Experts of a small language model.
Size: 18 layers, vocabulary 14523, 14.3M parameters.
Below are experts of layer 14 (counted from 0) of a mixture-of-experts language model. Rows are named router (the router's row for the expert), gate (a neuron's input weights, with its number), up (a neuron's input weights, with its number), down (a neuron's output weights, with its number) and show model dimensions 0-223. Each number is 128 + 24 x the weight over its row's rms, rounded and kept within 0 to 255. Numbers have three digits each.
Before each expert's rows: "comes after" lists some tokens at least twice as common just before its tokens as in all text; "mostly gets" lists some tokens that are sent to it at least half of the time. This comes from a sample of Wikipedia text that the model never trained on. Tokens count by the router's weight.

# expert 2
comes after: " |", " 0", " ", " 1", "|", " 2"
mostly gets: " —;", " won", " University", " Award", " School", " League"
router:132145131126125135180121143149126104138111129064122124115151165113131139167143135106173110126106107161128116128097099137111149129105102142119159174134104096111145125137098066138113178094113111105124131112137154131127111113115115093155140115147079145158129115141083120126125105143096126134142083125136117113163153141107135072130159088095174121163161165085116124131112099115196114123113103196133162101165103124122140099147139122154103125119112123100101120185094089131122129180150111109109127165131100143131129100143120108099109134129085155136110114143128132157172155132177130158107128113144158145134127115103115137162157121099156101157149095101123128117131116145081127106140
gate32:150153102129142130130135112159200154104111108099125127150119117107128058101124116106116106141123161120116150170147153098128096146142119145122119121082157150144130133074153123155112153171125102114119114123124117132104137141108089105092089123151136123127152130137100143135099086115137091135159129122139125133131037103112142098173125121135086162145161099165091146117153143122148113133143115139128130129146172133126140134131111065141148171102122142106159115165111117137124152112143136157123157117104111123141153123168160176131121128131107128092134102142117133142139125096161108155152092091137129139134087160093119143126130125146099161136128130204118074135114138131153173133081
up32:098170140107110110146143093134125136101157139141062120136098148097140135131102139123092131117136144138123063116125110082096133097086144116136127131107122176111182102131112145148136085141121111093111174116138150158089149140106105161127144110153117100148127135113171128140148133147125150138157130134111136108117141123164165127184117124117153076126069100125123118140135123116155148108131151093083121197149151127109101164167113121132113138100114102140149148127109119092128141133162123117117156124133158105140131136083111164124114160128163160143148119169092093156151136136075118127112120172049091149142154126134118147146136133161113122141147080128131121132148147126111128153105
down32:072153124123115124122115172133182132105102145117142088134110172099165148123151146131122140142151115194095143154106130130135074080116134108159139080150158118148143143167128072145104126161149159100092143096114132140095115104119141099170107123137152047113139118128149118159137148114129132129148106115115149136148127139126156132126133110131118152114126109133156103141109119121089178088121130154141120102091122126144155166080081116125135069150117131134164144128136127132117120138163162122101159150113148120089103177127145167094144174130119111140158163139175131144129099086108098133145080127130133095126138154141117123108136103123130115113135126131147154131111072118126138123100
gate33:135154117112114122170100110117089059108104145115122114152127110127113163137080128126135109094131113132115130137134127135145128127141127149163175185114147150142148124096113106120079117150141117139136146092118117147164120144098136158126124168103097113165142111120131064174096121128126100103159134093090139128117164071116144159102121144072157132117120170116115103108120126103147128138166095145163148147109132159114175088142105150101127136128142161116116120117117148162124110124143127099122143131111091110114133094053120149148136155166105150121136138151139157139110092178177128136131153165107149149134128150114074112108092136114176144115143107138150126162165097141152133133112
up33:142112124117149109151133119189123110122158132146154116099190127127154181113161123134143171141115091099138096147124139107137109144134111088134109154081103096122085143158149111148170147120124169127132114180126128130140106133135112138162124137159139158136127174123133150185136101143112154143113114142124172105190120131120118159107125112131141104112154141123134172110102161120115118117127107168136077152109118124136122130152109123120097154112105065140142145115107135085106094153118128144143095114132111109122073118129120146132157117193110146134110120132127091157090155113149120137088124150119062147094117105140127088108103175132159131133113149114147087109147128092132123176110
down33:116102120164149110133140137177149148141100157122135085132156150136147093064109186166108161152144112125161059101127128116169129130150134127133109145130141143133112160168134120107145128106080139122124143138125103124099141124154158118141120171102136138117150091079126117146127113136095111138130087101131085100140144149132128158137134162122151171156130146162119101161137115132123116133112124130102118145106150079149109114142107123092126121147133124183124121067118137094111125079088127122120156130111065105151127112142145077117129115163113137088138157103106135173140121115160123130129150111182138124154088117208108141118118123154135092088143142106128132137109137116161125144135

# expert 6
comes after: " |", " (", ":", "|", ";", "N"
mostly gets: " H", " K", " N", " R", " M", " U"
router:132111143141187126134132139087070133156143141111153140113139098148178128128141139134137123128081080127109143107141111138101117120113130147116094168117110140122125116145069092090111141124092132120107122143173150148139115116091105132136105141132136076095134130172136106161117133088105143112175104144101147114157150136120123131161130123080155125161137124142139125143146172158120171098127091133121123112145136186170105065126151119115088167102127152138123158163120092095113117109140117128100117164138089154130145125163158129084114106125120066116154127121140103138160172103127116143141075177109110148130145119126111141129149123084114124149118145149116158135147112095141112086104
gate0:084136102118131152122140108141118150151137142121130133128159123153150118135143160111168106108113135134160115120149057132111109094132138090077151149095148162145123110131107088116138117093120113096143136171101112168145102131155094132160113143136148131122123099142110150162111096098152101144159121163134124179136114131121108130149144119101118109122180115165143139104137146177112144167119128118148166073168097119149114107148128125148161157143104178122145116101142107128109170144119096129102123126108118181127101118147096137118150101145079143107106100078139089138160166125141113127138099136094126163159169130102129099136149131169103136129136137136068152133126142127098136091065
up0:152115121117156115105110096147056095120128127109089155086135102149119118131133152122130099155174124122112085116156149141120151077132127148158118092163131102169108098162135135113187155111126152143144135151106166129114146141117110124129102115175155095109120147104120163132104124142148136113157136145137106107156169172137119076152080134130126152147133124150146120131104148163124143143144119129168124117193101140108126127154138155126111089126158141100099136149141102111171113109126079146134097136105114098139153144124128098106128165128142141156146141052186143119132111119131142111115118174079127142150128134124131123108165110077117150093106106136109116103144115112136115122073
down0:098069136102133138122112137157127084147174119137132112145101145124119149128113111077135135106137128114108092165095171130123170138120146137121155132138094142153136101148149104157108085139150095143112150170127109104132106144153102110111146142134173181162138098122052123122106101075151107148165139146107143096135141187146125132113104106134097134171099134156153123122127117118159118132139156114054134163129126138117155137122148129128119176117151128153139134077117127143096133149152064115136111140079141141129131103070133139119107166101148119116176103126155143090177107135133142085138126134108147142132152128111136139128142152139127156118112131147102107077115137102112144147125
gate1:117089151092154122143178093154093147141113155127157124144093087106132152129141122121178142099103174102074150144149126125103128130134123121112167140157125122145107095096079111123114081149130124128131141142096145121120143101107138121131119152161114123119131128171130128123143118137138124132145145128100111141139111133134169109131136120131150108128147113116104144132111112136135154088068104117142111116169184199132138157104129122174104123108096142133130108115131098130140148100111140121150116166109107148133120131152165153085070099116120094152141089180159121129122114106098097122102122139175141114162132105143178149118144147087076146182109122114114126164113078186131146141118
up1:160151141129107187088178157101105163120121129107147097187145133072108122164112117120111164098171128142136125165141179168100110124105118141157097107160075155169126155119104168140154138124112071139152147142127164138124115097135073110108146165136124135153138150162161110112097116126126114139139119105127114136120120106098189124117140130101134111127096150108104084166122170125146157126153139105140129117136128127102137183135117164159121056130144128139099140116157167135132082106116117131112130120093157124143113095125116101125150125145118101146126118118141100138115130133152113123148142142143116133147114090126116120089129107082133089139158146111140096129094156155103095126126
down1:167135142140155107107178128117124147188086109136174107122094126145132145120084189155115151101118118139118128206130131127138100144120075126098150131128111125108138128093104167116087130124097106104113149114095131124109146157162123152122137129135200085108132156105125132129128110152112118119158129164110118149148140142117148169128116103055118146120144135120133127120119132151138119146153134141136123119082135134137162141106090143108131150093151166129140118125104118148147119092136139108110137122142075126111142123147154127166083125101127148139150123114121112124153131133096068131116127109089170156108096160105100167111165090124191124076139141146117141157114143109154128090123

# expert 3
comes after: "\n", " |", ".", ")", " ", "=="
mostly gets: "\n", "==", "===", " ==", "\".", " ==="
router:118107153171133065167139082143132132158105153093133136123149139112142124124131131127170127127116115163159165078096127154095131108112132123151146192122141118138102137143129112089069120143148106106107085104104148113140118161133131071148100100103081117144110156157147132133119119121093130107132112159112125135127161139124148155108143088096135128139173135095128098136101157138168132110136096151164140099115159164173126105167185157154110142116128155129097141170121110104114135152155137129127102159141107090117127120108094088096150102117084130112089097113129097105143117091161152158158120135141115131162135125126150145117145108118137100181120112112154155153110138108090132101131
gate29:124100160135122106139083076145165091105093137068145112159162136125114169140147134116121173121143164138118160148130145082082135111106128143150124079150161115128105092098099092144127090114139161114092133125097144162130089129135131127106163123131084119109093152126124159133129130141112124106126139125135141107147147166073080129105152140133148122085127123135078123140124122127147170122145091125151160094149121150184099141169156103149160132142110158146130136147113121157131133133143118114135134140128089147108196136131140140087183146138108167145074127141125153124129098116097092125126110160110119093130129101126106146123188110159126119152145110135147113118136128098088132150124
up29:140117114121137154110155127144121135131090090131164132153136137130092133140131129145144128132112116138163111151168147153110124154118134111110124178113126128101101097176146097103079106144134130134139092112106119120169145094127087138161118113143090149190088081161168091148114141151130135093172122125104130139132079130115103155129111088137113117102076093117133108137099133128143149119104220113150101118106072123114116167097129116102147137115142128133164114137155169166091140138129133109115132130117144163115136117183112135115116121169134135140161154116130136076092147124140121150127095150116148108123135153095144150171123102139123094144126169115149147113132080081121162140121
down29:069084127140159130130164137128140134104147103146119083155147112119090135112127118157151110145123102109074105111136128149158107111129139114146115110153122138080105153109124158083144114110170114151110173174152100124150116133176111087100118092180087124146134115136097157155143118164143137170134118113127105095122133142126149131128163149079119149133125140117164127117136189102121109109112108095114150112124157090130165120115154121157111145121099132101175141132162178141121083156188128126161095146132094167100107132134143162113148118100145135163100162131132111155139152148104146086090105074112136117165108130119138126143141128123102130116161129133149109109084108116137139131116
gate30:125154139110131081145105127148153107120164127056092117150121065125164128153122100116129151116143138083174124111116076123093162111130103092133133113124110090130145181148102174100107108156176128133158102112066147135123129174138142121161148146128116087113104108099132131116120137138127140128125187128142125177116150175146159101140147177141114153119129132150167125180099123112198141128130112148138130100101155114115126102106138126145145137139165103109124148139124124121092153136120154120129109126098119131140104133128125090100103088144137131106104149114100125101146117127117110151112119122098119193103154143102106130140137126150090158170107133148121141146155174115154121126113
up30:133125124138103131079117143133100129114142144117121143174111113088128102110106156124116127167138107097166173139143112086098147120138133118116156124133120110134122144159144132109151142130076141126124127145127175159175093107131121145135093130127161184103132116148083145179125095101142149168156127135134123130138138107096093123149132140148096059131137091131156125089111082146134060069103145178100170123141140107118153137137149133156144117134111125148133125150133164118145101111111107117124120083160105095107136107136129105142148122100132139120127096094159138120136123099165153129101149155145127104090127135156109122149115141168124111108177126077103131137151126161192104169150
down30:109115132114088139109138126139152117120119075135139093104116150099148118147157100130110144138158125149109142099116094172120105138112110159132176155143137150112131111121146163092087165118161127154080111178062119140135131107162114125139098121109125105176168149123158138136110140150113156124113174135140157135069136106102117142154162116135112135113118157130175153167130180096106125140065153148114128129081181113132113129100145131125106135110139143080131126093113122158132116145107154111088136117148096147153106132076126154137111157126105115117123120132137112099114154156165078144133144141139107113118107132136134146112173185100138124184147118093106128122086140099149125127123

# expert 1
comes after: " the", " of", " a", " in", "'s", " The"
mostly gets: " World", " school", " second", " University", " American", " League"
router:153146124148133141145094150120104147154110123126102113109106123112145151160135144121175117124142096152190135135113136153111137143098124164099136132122159125095186148121129085137138135132145146094089119093170148128105144151080135114124103110166091110153091133172070106095127162080127167120100082107115092113103138152100134117113129111110157119123109133086093083154117142108143181118136144159126162139146137162167110109137142155120079122116153091113103146161114099104140126151155077116112127149160113096132100099167154128117109106141125113110152144126108106170150146110148144131143118124118149151097137067127130175143150159092133087144142145154134147134119159122154118121148
gate19:135129127146145095164090122109166161115125125113117108112070144211131107116082134099146104121111129152137117107079144147132118129128152143172132129123166141103135122160113143121078116167082125137163124124140086188144089138152113164119137114169107129114127130130152145142108111113186092128178128113136108131135160125085144131077137118126135161136098132147143134120112122101118120135148152131114097155125147179139138176080162112102147147096157124148142100104139101127158132106134124099139157094134119099085111080129141106164123129106145149099108162141137156166121132133127098131141133133125136145116133086148089174155152101129123106154141143136109098113149136107090071112139
up19:161093137093143139114121107094084091156122105114130150148139105122089122150118133127127161165094115151103156147116156128149117114156124147146123091110117081131119101114069166126092120094143141110129115121184139191109127095104103134094152115105106155158117088138168149140159134142094129097125152082121141111119109144131117138117114108180112168089140115117131096088137067117130146122127122147137114104170160136165100115153139118169154129115140147150148156188136125138114129130153097109155108137170155144142112166113114135119129149117118152144134117125115136097162117131165085173110117105141111121132127119069116141112158110106143119137125122206125114099136147108124159132167
down19:097134099147131159095176162122124157115135139126162127165167095165120092110174093153114154111120152145143113109134141154125152098094146132158136127126076143126145114141137129081132091120093151066116141118124127138055114118123146113130132122112129120140139132076164143123110142131159133104096099108125124114138124111159112109102115136136132106146148131133096125100149150116125128153140161112096117156138156043087143096137140089127172107118142115129182138098098088092120086122144157124100106137118127142113135157130145161098125117099125106136137170143148117140097174157102167085145094133125077148159166151158144125166155106117127148119151122121145150144170125148133139142144
gate20:121140137148125150132127152109104129135152101099128136111114141153141172114110148123132138167128129135126097196121198149108107132073089101111126117120135141114060123128096098114111084132125103098126188170141119143080090108117132142098131148105160123134170147088114081137134168185135139109112119116144109140110095106129167133138137094155135122147118124101159126089115122128091128124107108159129110156170113135144129124077136129121149116130169139119109089159142111151132157173131112131090175132165162107186120157129122125127172097135141129109125112096120127136106111145139152127152110124133123118097094142129113157131132142100139177152145141136140169148109131061114106112140
up20:125152141084145141138133126149118168154063169146129093147130129072137153144126149161147142145140136169141161143133092115121150095128136144090157138119132087112157107105127157129078139092152122131116108090140161095122101117089137084153113103151129095118092114116120119112151111133146189132140131107132135126121122185128117122124098112131110121118133132118131114144140129133143159082133107140128145105150148124170068140118108160138121161141178072105169145123098125130101118153077136118111166108130148121138105122122124092154130160085148114097101128128108120175142068126101116172181094172143102133159173132131116116117131144116103101091137120127137124139101151146109172135142
down20:104145126121082150159095171129140155111145147093164077117088103092133162130085098136116109164129174114116124160104161095140131059164149093134132150140137094102134138123149132083134193147123135141142129108118112129076163145127146144138115102124154149103119100112167083127136084136111139146160147142156160123113153086128082104129158074130129109148102146122122160113113101101134156125166174154158148099130127140154114115164125102122156148130135122108142101148101146128107168169119127099122141146101149147087097154133143116157150157093113140101137119113105120140135095136124121131159091131123126148121131145119109147116105157196128112123122099157133095116120148164108133128101